config = dict(
    d_model=160,
    d_shared_expert=0,
    activation='reglu',
    moe_layers=[1, 2, 3, 4, 5, 6, 7, 8, 9, 10, 11, 12, 13],
    balance_bias=False,
    norm_eps=1e-06,
    tie_embeddings=False,
    lr=0.00578,
    beta1=0.95,
    batch_tokens=[65536, 131072],
    seq_len=1024,
)
Below are experts of layer 6 (counted from 0) of a mixture-of-experts language model. Rows are named router (the router's row for the expert), gate (a neuron's input weights, with its number), up (a neuron's input weights, with its number) and show model dimensions 0-159. Each number is 500 + 50 x the weight over its row's rms, rounded and kept within 0 to 999. Numbers have three digits each.
After each expert's rows: "comes after" lists some tokens at least twice as common just before its tokens as in all text. This comes from a sample of Wikipedia text that the model never trained on. Tokens count by the router's weight.

# expert 6
router:533502495434584471558361499481472431482404458410606495465507489392446486513464520406415503523468442563488487565509520565522572507510412417497421504423526565524467528497454503505532575482497441478507471499478493558502518492537501436524478501427495537519521566541515498567514485473462625501475496498522426471526584467462489537428530516404498497561517459440542489482495443470558523595579458434588511540512528551539432516439439405542499449468662469451470468554532506607469559467455554
gate1:503490468478553607513359523489550581519392481562474537463505496529572417475429462506560556401522478559493461442478479495529436549532471566443509515524475527508552539552503496528511562459448423511564602534534483522427512553504542517478433385555463600450499481559576499570406455436445525562581348529466523473451512536533508522470489520505494385459506517492496539399469502555530474543484450463473527521482459597583437471485533441468528509435567539565472564431547562531496460445482475
up1:522418551552457530535382529489484393526538518588464533509513370414490494548540498425549482550499522562522548511555616445397593522458522542503545426498573444495559504474479459418472463511459468467534538464624434520445475498521500520464499359552492545569413511466415516503534469590453534561493433554457413560555512518522534491549510495455511484508468522472517458429505537537447423362581565488468484491563442528510495478503469557521482537534478490537533495499577430460503548492499596
comes after: "|", " ", " on", "On", "°N", "″N"

# expert 37
router:524529556448580496540463530516513438497478522471624458520502422517495486547477508389448481501499442515537582551502478490509576532494465439469434582471482543479495551506423510445535578471508425551457479518471428521526516504498575448509466453445499560489520578554476457488535493489507482519482550560596384425499559541421500529506546513390472478525515484503569426477537468504563469546518502420610558487517560460517405495512479454530434414539717544412510396564466480580480515500532457
gate1:444484584568498492531415423509554466573579448453464471594501490627513522485466414490503311568534586486494521581478479551532529582411541518497483415544463509565457490456552564489496467521471468495476541504529563482469500454474543518517473528420462514570432562449404467503585506528464553500502515516521524571517444475629548446591507458479543512532508473474547494415522457533464468541425460517426597507590504546506507537473456421487459413498515508436507435487448515550479403508461540
up1:452462566566495502525430408509544483543510527523419433586557508605544549440510432450519315514515567439522529569440492540509486550390547577496460535580483526550526495527546516449442478486478498506474523443560518512488525504494521461556491559425461595537501541450407421499523557532482581512507521491549456552542455461620532412606502432438589441559468476475499535409520449514424459497462480516430600517547465519515536526526510446489472419426488543442482463503458517534485431562477502
comes after: " to", " he", " also", " He", " and", " who"

# expert 19
router:525479524434592488543387476453504430445401486437599495435532478399436519461504540403409523516486509525507533530570474552530565493494377430501490527432446532543475506494469429525543553421513462499480481520422496552550524485526527457508474518446481583502470603528549507540522443475480565548473515494523405509505572431483499503445499515384524504571532488453592505506510470488550532582546496423597510474534544544521440459433468393528495449451633478438480437569528534610494582470479486
gate0:441539495510436580498420483641478518512495381455572456527437472468460518475439465519443483567492457453490463508584582477558522497499442557569518529496419468470529504535475404498454570492498509430522579425476537413470404435464575471581529486551516580471488528579505563408479546614521560472544521498533542536495526486500568474409550451504586482566643507527482532536456440455522483514464491523496567509436446482508442477385540506477498568492525458423529540493579514423541537431490467
up0:480489485450483577494428382599579524525509486441536471565456500499482518488441474625463443466578511507493550430493541468630438486535451564465525511514526486506568458546468404481536551549433481489495455505575469510411454513492582487532504552505452545411502439509487545372443526541505528461494487440509516517526569427533494524461456510540477488511539484499529503436550583494559426528541416495525654460423505491471524508471587508572481500439534362471540542483545561406565429458576507
comes after: "|", ",", " September", " January", " June", " November"

# expert 45
router:547491525484587429479395447479431563544539484438512494466547432538503486488446531421461507476506550567546594506555511473542577468562462464424553581454560492541547511487481500446550516527471400559407491608536460471531559472456545537559486535455563530500486540529508495415554465499504551472460508467499426454484587470436536417531414605495553553608473501601513539525484514506485488592536529514532451592524548539510484542401398497555479453399540526500508400590508415529480557556521486
gate0:474574509499485479430534460437544451585512521500547615566521423461450501521458535473535514412603461586475532428439471511492524470509506501465529586504488505499445424519449526445510502522534492449490488489589509438534505504532554558500580467523567488532531556541513429531501511503496513509426511433508405510557589533463441509558542614533456466492536544571524539477439460506443510502500578423497438584514529496512455621361342474522457414439527540474543574518385453527431509472449434
up0:455541545487480470436530482546583494538541513496490673541529406504507457517558564484511487473477495547526575427457432527502557517473477498519558618515536521491427395524411530477481418544493467483468424550571544439448530527443560504530503515546547471506556579574518488511503519478506422475455463453479475496605514477543458476528610530546497482491534461532512546481494495470404494554539555428444400555540569450496437556354414446496507463447529471531517499591355461538442516487434489
comes after: " the", " a", " No", " in", " on", ":"

# expert 33
router:482506520470634448563384516481494507539502538455546500485506432482529526481443561443394537459569492498545571498527466507424537532614427447462507502386499500563524556560513490521539611462501497566475547539444436561521501429555476495517483478452515573478503471585533445414510443476508524511482529486483480502497477433515600504376436561472521493544423489476545461524511498501570554632466593556563480478530485468529490463424447479538511417460614577523459503632486424537491552529481453
gate0:503478438409529507521481546493497495449418484555491375585484554442576586441491452507456588541507427499487567487466512416471503540474512556474469455571583478587488537497509551425549531575546434429514490453471555460553439454565497539465504565391574476520525543417474463517551510424493455497524415444504443578484524535506457521544418462526395572523500542377439525502559495495476486533521546432517505442444520534568507493581459600604535485531483472521517564541570547545427445450522429
up0:542544469492505502528487538535510462420469495529480518570540604516593643492545398498419519618481462534469533452480486404465518543478430525538473524544603510535524557505433533480489551517511518358559506523551499514582444439550468617461520526463531475530424446396487517468529431407516529487450376412478442539452511526495498474522463440418411581537542543440508493532566441499477512516593506477477509443457516559517510467595516540511508487471440494508431471546576512583468479466510428
comes after: " |", ";", " /", "%;", ":", ");"

# expert 27
router:502469541514498546568457509528515432643528491405430474509540520486480524523509475437418426477462485511548595437487488449479521456452456484487552526415531440445491601516497521433557596530552440499439549529503504478485547476456518488537487537376462544453530579479592467517539474477594574483466483413543468506490555559488495535481518457498514477549573535452508505472502511519562493580526507477538547529567578514577542467454505442443496337547639511440540421517505511505552588429370537
gate1:579497506492528445510467521475503472586432570406588430468462502610496475571549496540498487538520467416550540545516536516458463552456509515531552547464487485567450567521474466479466446561553504499460565414547468347511440520437499449542466489594494438493624437484617465467495498509470533453429525495451465536429475456417494513495489506510528515447486562460520498554506598500514474564354494531480433487546508552512552461506463478412606471570481493460536544535448537591419603441452533
up1:506395598394501501553511530499543467537514460419450467465450491623456458457495536579433429573534464506523546550447446547477431517512465528483510493425468538513424490548485492482481472563585483514484543505650491470549474420516532534496482421533444504516521603554578512485509534534507471520382622443486553511478412451527518521422460493508541528416515507541473470378520541514451472569445547504525424479525573439523541501564498549491484359535569536489475470536501555578522452472434557
comes after: "°", " over", "′", ".", ":", " about"

# expert 41
router:526522451454512538605444486576540488522404498493565514494479431548457438529471496457386500412534488420548583469409512492541553520473490541458473541439418443426504521483539431460562522510506407561446504595468477495415524434428463530491505523479540558494445623436511543497476424456489510464525533561572388521511560534503463527433498426497533427522454442516515470494473466442516455627513459435536508525503559508539498559527492559545529507499635519436480441516447422592493612489557540
gate1:514445483510504593424440382511590557505568527519572578464554452503467526480507497513518537455470483509480474470584536473532451444446541490468403515653523528467440441553595494478524475482488543499488483555537551560482584511492572452579557477525500451406563498506393582561463446465463461402574495451452458523458536501423490444475527518489505416390506474568489538425557502522514552598491518532512534538459553385467514503414440500486526523456484548574528423560485453544544526431543429
up1:463500421476490535408425512474486471579539511505558566492508409474539483540433575517460519443493495541483453471481476426494459482521597488507521563536536501567517501610556518458604427423509514432613537500415497567453551536493477518515577478457488409471502595506499524570478450496479536497582486425602408523456450478524415473442477449425453578480450415479541481495552482441445461599468486505474511533470596475523565486414497523513489492525492498600574525551530533419581618487497425
comes after: ".", "–", "00", ",", " ", "0"

# expert 25
router:473541452505554511438395450552523475453464528492516455450585522537514475596467486455422473505514493523573522582534498517491573521531483490479437511325512521497470472491519493484494586456456494507514519573397547512503451519504500516590460483487493549464508530589492519494455488521542456472467577534567437417458591540505497450385431550439472420589454503492469498481481491462501489747518541490584573437471488539450464484394431459549586526478462475527499499512509483485540558445493514
gate0:564404505400508507469519566562424429477569615536549484513501459528435570453489556482459521487470553484492619502509487522512409426498504503421531512488460523551478487437557562377448517478622539469530507518409509495565534516431518493524476529583567499481496508530512532482543495576517570539419527460454556560491527477569494495526555544499628476460480397425419491430487443484450538455496546501465555528500558450558519462509487419353507556503523486473452412415510568469450543518561463
up0:556515559482480560472486403529476536575515654464470497570480490436623526506495536572435511506523521407455513520445456499474553553502532455482469520442459488524546515448405518443485511484558478395440467450488470465508436389620555501447562534474548608491630496527514515460610511517548521546418408516523505547479460571461460508551407523434515560477511535496594501481441413590460516469534483410489459445519486472469493438425547459456482498456534535539507494486523588530528455542564481
comes after: "20", " ", " |", "19", "–", "|"

# expert 11
router:513526487471495495513471502530476444537479469439521421436589497342455558519534528426446449418515527480514467560512500526450592484464519471479466522370506509500556530488485385458625575459580464469499571547456468556533567491407503509558475515492443578536497512562516459502496523521558469462470464561588469504506552476489494450414429469492464461524524408488445505538492445499549458567539492485583510545489574484446538546518436405582548475538635507495579414525501438518520608461436576
gate1:558504521455520440448462468540487479483513463440519493469501506501562525481535477528545466501512533476544500528521453545532481570410485472449444569436497526535543456458465511544459432590443513545599510507481481447562437439466521435527531418662580565587448505547537550522459539437513450514509526581458568598567488448405517515408536470497553543491490537486509572516404529465502502464381510526557476509502478520538388451436412558496480409404445429496427583517559547572445465588550546
up1:498482556494480477564469505316546431511451505579543530602469491573478560466457535492392524480482547532575373517510494547516462556407579574534470506532555400479463485454540558505446496535453489527489546527434483408458468546565553431487502495490413480532465534526495488484487485456482508533538506459463485526496480568558515524514518529570498477393422463455536445504514417578566477548571459534472486488524489442570632411502428537509538521498518524457469520579542432478621504395538460
comes after: ".\n\n", " |\n\n", "\n\n", "History", ").", " career"

# expert 12
router:463492535586536501544364460555449548446479529503531435488557463482475415505508560478486537473502484585518502498473510568529491551459447456506518572427523443515586491412406574473610476527493483504495508535471489591482459431531468427573488525474495535448432480594438477495477471501492591416506546517555376375492534488521451493342523486425537371564495525539510468485522463470463519534573562475568506526580566503456527465479484535533475495527649507517470482535486465480492540403523537
gate0:521449527618481426506450590567427521455481485529538573609536555498539564455502487530463416507433468484535471523520531472476540529442488423530554504415593492555479499490506620482555480436343559529446475529526490448527494502444484540479528502490493647455536587537614534453420498511440477521523480506485534517490526439461591408565529486471500510518460526494428515503441414415517494564476448521471570407486417434504561478505469442498557528436452487473507454482494499503608460546557571
up0:498413516585517431497482562529421501448455456487537635611449566475564537384532415510423472526388485539440481499489506516486533537443497470540515491454585513499549439509533547481525488418469539552465486494478483456600480493482591547495452497516476580498552549524509491441415549529454528526540502492509476550517492509523524413543468497550585466559493531411414520529503433437476469502491435566495565392507450477508546463514455494452581582454418456466497507428486555590631421530578554
comes after: " ", " (", " +", " U", " −", " $"

# expert 5
router:454481459450568466516448430529513459462484458452600517561582382453504487491530522357425512503508422470534558486490531512471584574597438476400517530425544474525532546483488518461556453460526500501502527491516475568412476503464490545491426569427437571440516528519537479479482469471527554522541488478502478409452574512521452515516365566527518436589487465529536511441429471481462396517508609440525600467497596502379502542479414427499540475571563521524467485539479527580511509471454468
gate1:487613446514519452516577529590526496479479480514490461513527434444532390552478414414517497456528498570490523493455526580574573477505472480543517520533528552515531473416491420477493456445500476447541588512595621501436463463463518525498513473539529486425422480675481447543535538517428508522488585487432472544514527467466561522484370455458557474488476465525529591505465432574474471422443457463514516583477443451422518551451498418554525563565540569437424480533562548492569485453508509
up1:456515525475463535543385487405514455572460431476513460466473503576457621490463494517502434495482491431456502510625443485454463485492455504500499525467445488517467494646511519517471555532500498543586440475417428458549531548544547533535525438513536542587560553477548587422419497448536537507532464526541514473473487465560491462547602518497457490561503560499546426530442588494528506574524585564453450505477578437510484535585481601512437514401497460479419501478423477459365550540413495
comes after: " the", " a", " his", "'s", " her", " as"

# expert 24
router:488501511474532535579479507468527483524549386354421460509544473538561499494508462505486552444518505559541526489436530530453468526592397443481430573463408519440536530552494505472571521440480465512427585526530531549374495507456423538505481525491511598437510467554495532459550450478541547426460536490550391466400502505493516509492500497459544345476407469549473512448459389487477479507586522490471586486535520499482496459487470456521488456582599598498511474577537466595506483396507503
gate1:538513579485542524541506481520590459513540487474508379477476416528500611413507489505469521463530562664488541511561511497518458541452511469420493468450422445518431539444483498490538525538498479482478424611507529474496534571482533609533413503386512558529511451542457548399547428542489537476427467497562433467429533508475501585474526508521466607498484535538490450518403460448539471576472480495423518464534564575556533550605557381500512443478492535499490461507566444538490453447485417
up1:636564507441481478522499418516405447539511514496495404585531430537468416456493545568386436502525504501510456428470482607445407575543581455466460427543503444498501482537490477463542440479432510535520476493461496575487593514497576518494441417511502495531456499423501576510502489540490518541574554491552380479445491552531563478523533457442497500562490440469468612453429418474513510452521535484503567476541580570510489470615445477474604543491607448509511498540585495545528488437511488
comes after: " was", " the", " is", ",", " are", " and"

# expert 26
router:603498510494601525567383558488502476539525525491580470493562453525548520441509474454522431505544459570543489453437449403536527590517418462469438579415475508474534569470454565469487584533473483507524518530409446457439492504494541493509467579499476606457473540506599457538562445413552530518492549503588469524471591481466526509539433481430496408505447451490500566473493427410484513556531579483541487517514532607494449505378503426542607502401567529454496538551512493582474494527487470
gate1:416392450539455525509513579477576571458452486486569439422556563533557406468527535543429522464521416521503436437554452475476558506546470499490493620559478502587557557485476464547428513481426496523437536532478459447417544482405458487568506388521483459565575513493492467447511455526502528547450512451508421470593462641521555396517557561462508485485483476485413462553478483490517501530559518559607457553404542492535501551482531512480456550462538538571414522499562555482527509427465514
up1:501553467468513418526483471525611490551477482474582519370528554481520452417522541547432563438559522511516513552449531413580551472556527415459464462572468534552500534472632393558417517422402595491509460492472484509492418500537531496551544530530499538487473524451530507473455453598461489486471504351563464496467563592506491478449442564480433545477413513421526512536444507497484476482570478495550487497468489553543513525360553518525513549475444525446527579465532580509498562537472441
comes after: "20", "19", "18", " However", " In", "."